From a checkpoint of a small mixture-of-experts model trained on Wikipedia: 32 experts in each of 6 layers, 1 pick a token.
Below are experts of layer 2 (counted from 0) of a mixture-of-experts language model. Rows are named router (the router's row for the expert), gate (a neuron's input weights, with its number), up (a neuron's input weights, with its number) and show model dimensions 288-319. Each number is 128 + 24 x the weight over its row's rms, rounded and kept within 0 to 255. Numbers have three digits each.
After each expert's rows: "gets" lists some tokens that make up at least twice as much of what it gets as of all text. This comes from a sample of Wikipedia text that the model never trained on. Tokens count by the router's weight.

# expert 30
router:155109143112121162153155134098136138126115141098132134111111079168118150124161138145110158139092
gate0:159094117119089114134134163122108147110128134098126093124110166120150124126111101136065087139148
up0:096117161134127157152125136089128111141130161110139142118103125129129095088106107132139118122110
gate1:108103111112082083128149154120139140098129128141118093130107102130148132144153141124142116151107
up1:105058126138144116117119125105144137085092107129118108157151152122143129115147118095120078159141
gets: " ", " place", "or", " |", "et", "2"

# expert 27
router:113132065097136140115142161150143130111146107125130174076151135102116105078158145147117139145119
gate0:127152133113093119153156147134137096146112122115133099143137153167150138167165123095145126155099
up0:128158133144107119150109100107106147087113144151104098135121139158095132126081129153124146156151
gate1:131158152136112094129142134168092078105093177098121103116153131082135135150142114090116159147094
up1:133093110139118124118137147106154158139149119129107111145133183144168122106141146121093144120089
gets: " and", " or", "\n", " two", "/", " most"

# expert 8
router:122127127110127161156101118122126080090138148094128152155147145138116129131117120132122101102143
gate0:131168147134133207099129122090111151135133135152132134105106110165131145170120157097151140122133
up0:151130123099099100129162100128124128088121131119105141094134073155150185102141139151111132104118
gate1:129143125094139186131136096137182081109124172118132146181149162136119125193096134084104139145130
up1:144144081106160192153141100139172102104144169142125116140148138126112127181117113107101114123152
gets: "\n", "i", "e", "on", " National", "n"

# expert 11
router:143138097126149132120153099104150133126113138164095091128105153111098104151197119144152123096159
gate0:185147164142132121108126141159163094148180136122164117142098163135136153158133147108088150179136
up0:151103157127136146081139138142120123106138134172133143156143082084143122123096090108147121147118
gate1:139146147067150146125158139103111171085109130117128148136129131114142184134116099119150164169103
up1:134102143133100111131163167130114149175114101100121117128165095108121135131132180103118112099140
gets: " with", " which", ";", " where", " also", " final"

# expert 24
router:103113092112127110128148159102151153132096120161117176124096138134130107138137109117129139158143
gate0:094136136151143176075174087111132108128131173128125141135157127103100159089139097170100119132143
up0:137144170133118141185143104096150116114142176078113078118146160121140092109119131097095138102127
gate1:148103107155097101166133110123158124149140098115137117154118129109135129117146130143102107156135
up1:156146094092098105165160144141108150099139131130134118143088106095137155113155138173135112141103
gets: ":", " about", "1", " left", " P", "P"

# expert 12
router:079118098127133126170114174171106111142096117097144173118139154107114112152182106138104151118134
gate0:151125176146107136139175096125090142119138194119123130140105099065107167131155143067131166108127
up0:102143149156104109089144121053106091073133127142122135149124149083133135138118136129159143136125
gate1:178136111143129135060129103149109152118112179122148114160145092126169149111105128165152117155083
up1:123092098154134132138109094163120102147098096129144142095095112143117130116121106172133102152101
gets: " was", " is", " be", " were", " been", " are"

# expert 22
router:178110113127124136124097163127079146162116186101156163105125115118129151124121130124127159132175
gate0:145129119131092133083165117141083089115117137130152102141136130124135141114112111153104117167096
up0:093156128135111160091130152123122148106157102139142132130119152130134119136120158096121127155118
gate1:108113105135158105119158151130152135168079122113125156132147171160143135133132158128104144148122
up1:147168126120110116082098132151147134134144155115131164120144164150173179115175109127140128135116
gets: " |", "-", "|", "0", ";", ");"

# expert 4
router:110145155115163156164135134145090159084112122123140119160104113102104105138185103165112136133101
gate0:086108128103158181123126123106134174150166149114107132138131124129128119143126147152139170115094
up0:134155134131149121100161109135101116156139095149124132112109096095165151166147124122172133161114
gate1:133157134148136145110162156103127117116107134143098075142146115123143099158133136108116108093117
up1:114113116119144114123140105131155131105116109118134114148104149141116153140116107114147151174123
gets: " of", ":", " among", "=", " family", " number"

# expert 29
router:130091164108123154118109083090158149148151132112094131164168126171150093180153125103119109161149
gate0:163184144138109163120166080119105156089135136131200119142101117107142099094126114084110110108156
up0:101120067112150112114152142170096170093095108144126142102133119154111125167156128119128075105120
gate1:108181120119099102126107139141103159117143133114120116129106135139127138130115129121131115167146
up1:115189110121104154098128109181138146124117124114135116140099137119134166137094086130114106124162
gets: " from", " as", " by", " debut", "time", " R"

# expert 3
router:093160131098165162140154153113161141162135182112109128125130170152110118139106114098146135175172
gate0:113114100107137133128130121123089103090127152141122117129134157094177142160096131089167137147126
up0:132135119113085140115101140133101098126148150139160160117135107119117118109137117138143122128103
gate1:110135129123130155153153141100083086123155103133138125148100118122103084117088162124132072104126
up1:158123180145100082123103120133146096081088116141139129097176095124089132166126088187150118141110
gets: "==", "===", " ==", " ===", "\n", "===="

# expert 13
router:126120140141133095094092097127107135169092077095129119132102142122159151136192160133143100140135
gate0:128182112134171134136106148101127121135112086108138145117174099121128130108136126088139127151147
up0:137112131134116122161107119125066102117107120120121131157155114118102148095105067140095130119147
gate1:112086119095145124128185131119136174122134128104160109101111119169139128115098124130107151131137
up1:082085124093123080099143131127118113084148126123153113100139116137121129076138132127150084150167
gets: " |", ".", "0", " each", " both", " he"

# expert 31
router:109151121129113159045119100107073133155146129094130095162152144161135098148081160145154138130115
gate0:132137157100136103123135176113110128109094168088158088158170096145140119121128105100111109115076
up0:090105090092126110105097130111162133100085128093151141151107125128110122153143134133141112201124
gate1:142159118128100090156135148115116145139120124130139163105129147096144143168153134119135094087138
up1:117121116118082071104143102152105102109144115126146131141174157138104148119112166136121126157138
gets: " the", " The", "The", "the", " his", " its"

# expert 15
router:129152086162120095151140130096085102122106075102166140130147185098147101139160143117102156138108
gate0:110166125157143108137135162124128128108159112135109153096150076121105122129129147148138132105163
up0:124111067116153111122127183106167106088168115150137149114096139118091123123152133122117104129138
gate1:093095146136152093113131110156165180154123135134110142119151114147158135166119137121163137183116
up1:121109192083134132118142111098154146157111142098107139158096141157105131154116142084078077181105
gets: "2", " Preceded", "ue", "ia", ";", " main"

# expert 2
router:168153119151135150094155147121097132164117103138132135133149168134120151109108185088147178133111
gate0:128139149122142098073122126156131152164132145151168143095137103131135126109106125144152103107152
up0:131145114091087118109127150115142161166164136117132110181106156122120123145137105131097130132119
gate1:129087137138144107127114092107127152121138160124130169097141160117162125130165147163121159169140
up1:144115154075142105135134132169127092083142157127105101123127115119105143158135110112154077152094
gets: " a", " an", "5", " A", " another", " first"

# expert 9
router:121145185145146110127130096145134121189157059110132151093142109114107113153180127146148154126126
gate0:139084152077121094098161136117169138130176146085155177084174142136122147103097140134121140168100
up0:172135104175086141174083126149122099136143131121122107142153097155109119118137117107126167107154
gate1:127129082173101164142109189094122106135114114111104083128135134119130148105132118143143093115169
up1:104133127140140056131154095169154097128132155141159186113151101153176112146160141131135132157101
gets: " in", " at", " after", " during", " In", " under"

# expert 25
router:153158104134095148100156111156086100137142127135136153120121140110161170088127131147095138159157
gate0:122113122136102143152123110108134160125111128157116095151121071124122100146147096165095149127138
up0:123151160113153091120116116153133120153151123122165141146077151097118096122099138134146122118131
gate1:133149108139140157143084091097164129153118130146130132140127101175163126119117141156103124095115
up1:152130107155142138141146079169187121168086164122109153131123150148169088174175100125153130165124
gets: " (", "born", "-", "a", " ft", " born"

# expert 18
router:085111122123115106110184088103144141182156109155086142154138111141106142146119139124116117142133
gate0:155127138153149152111073077114107146106154153139135109137068108129056130131148090161141148119125
up0:136135126110138159098099128150129161103140142126102127121156150117132139146176093126094104144111
gate1:145099121097103154104153120134075153097129157149175111140104113110134134078082096082158131173150
up1:142107162124124115109126138122140113112121174145136097110105151097142176142107151078133138164119
gets: " for", " ", " For", " votes", " lost", "For"

# expert 7
router:090135145112113076154105110093104113130130140113159161091079098091112110152165160097122076144152
gate0:123145127158119126138140114218101159158096156130122151144137121098127187130119146116074158104092
up0:097100129123166172122161147097152085138142132092089133123148131107155092131143121126157148111084
gate1:113143167077155146146091133139150143152104134145111162152099120082119152118147097075150137152119
up1:125148191090116109154146080110146165107138122191129199114132150112112137120133138119139140148119
gets: " out", " |", " Succeeded", "1", " himself", " between"

# expert 17
router:165111109103133091155128158135163167135123169125136168131123147092141124158180133180075116121140
gate0:090107139102140136134152105136153133147142143133120123172148137120109161146131097115107157132142
up0:127082115122157104113129108160117125144135138161109120162144125128113142141130099086134108117143
gate1:085109140143137103126134125092179107142113142143130134136147156154176116144151128097132063146119
up1:170155117152114125111130164140136146147116118117112144127112095117155106129135154161148106169113
gets: ".", " than", ".\"", "\".", ").", " school"

# expert 1
router:152169149094115084125127125125109144119126117149115099112141086172126100146121130118125091148101
gate0:120141110111137152119134093136120093121182129128113110092122108140128131106079116120110142155114
up0:117136149132158158092165109117156118104118132173135139115138108118127122115146135093138157114168
gate1:137103115162151154138101128121085125156138107121120130126153108078118125073140152121114142090133
up1:136156130108124140123120132149149060097144147137112164165112119131142148145120143111152129132162
gets: ",", " same", " York", " (", "\"", " new"

# expert 16
router:106112091141092111123138146100110136098138107138145136092137139074085100126166140155095124104158
gate0:139135124147117134102171143118101172130171140134105108097162128124159134128121127104090116101114
up0:117147149097135174156090150109153088118076163132128155102127144152093113151164091120135133128113
gate1:095081133102128172106154093114145127096118093082100121145134162129084195139079160114092123141135
up1:135131167142113112123132139161121144152136127110122135102131128156124142121125127125114105120112
gets: ",", " ", " such", " that", " as", " who"

# expert 10
router:114086182143134084120128115114164115106106125174121117135111176102133134171145168178141106162085
gate0:100128156106088149115129124173147118100108139161127171081113132119145177127111131159132108161113
up0:157124181125094178142128110133145098125073143131136137100123158124134190135122087125145114133140
gate1:135140113132148131104083107147097101113127104121119096142157135109082186128106138105104143148147
up1:131130137124144123120138101099150141123092110148116142111145130142131151178154098118125138123140
gets: "6", " any", "7", "5", " United", "9"

# expert 19
router:156101160137148164144116125143134108146150118138094133163112160132150129121110082119144106092130
gate0:135100140110112067118113144174118162158157140120120119133149126119117143152144118155105150146105
up0:119181128143157141102090128126110099160135134103145107141120173141168110111133112092111142102193
gate1:134125128133109100134111130169140108139107112088135146182141134119091138163163067114180124152136
up1:147135138074073138115143151117080115103152142158104169119150113092099181131114157098147118171124
gets: " to", " on", "–", " into", " against", " over"

# expert 28
router:093115083128082169131104164144139126082151108109174119146120161134126164119118142141125166100133
gate0:157104153131149161133151141116133174094145096124162105109133107146120148159124094095105129121159
up0:086182142147137085126113146085152112105102161147153111123130129111147124165120129143140142094122
gate1:104082142145129121142140086136111108136104112144126137097152135126093159111124105123145116143107
up1:145139165097139081122114095116154115114082114106112137083173164105101135137170128150084095140121
gets: "'", "en", " only", "er", "el", "-"

# expert 26
router:147157200164126144156116064133128146137137133123120111150155103142117137128139165139121138130144
gate0:118137119127170141118108124132144118143099140123135166152163117142146096152103184137064066119126
up0:123149115127154112113155120130139126147146119145131138152125124132164108158149141132133131136112
gate1:155068122174158113121144162139147140112133174081121130148155192127117114138188121138109111199135
up1:140112150120105117103110133087141115095164114113099118141137103091092174131085108157119088104133
gets: " of", " January", " May", "In", " July", " August"

# expert 0
router:141137138160158106081166127106154130126128138137127136132133121125080143094124118138167128128133
gate0:131155159099138133153111125107164122119156135114138068120151102165114073137137133120111134167111
up0:164188147118134123165114141114159153109179152118145095160126120112127126153152138135090159140130
gate1:170101124124094139093112121147086093116128122116113137118161152124105119137161144086085095133168
up1:120130131135146169128078105121127088056137107145106113153148118145153130153151088132179180123124
gets: "\n", "-", "|", " through", " to", " then"

# expert 5
router:103164169142140126132146124156159173148125146081178091074108175130132122154098147126152132120107
gate0:083151126117109151140158137141142133139130094118132156124132112129121183144124098090148136124129
up0:157171106164126144125115120129132120099136136171147127139089104140097119113115113100120154121134
gate1:137128111119148151147186145100116082142130085115105113098146121163127089100142126158148140102144
up1:138138111146098149103095182140145123116145106136101106111103100158130124156143101124157146110117
gets: " League", " it", " \"", " |", " Union", " Cup"

# expert 21
router:071152139094131114098124160153114137125172149122129090154114127072105124139140119182158119146097
gate0:150120093143127116130151122126146155140182096188091135123111114154123120147150136134113162154116
up0:123158078098087095109183121146104155123121119145136090152136144151095129144109188137125138103095
gate1:135125131140107133116138148052070130107132128163126125126147099128133126166104093146135150092124
up1:115137163140151108156119094122179113158153092116116131119142114139133119091106101097121152116155
gets: "s", " year", "S", " team", " season", " Year"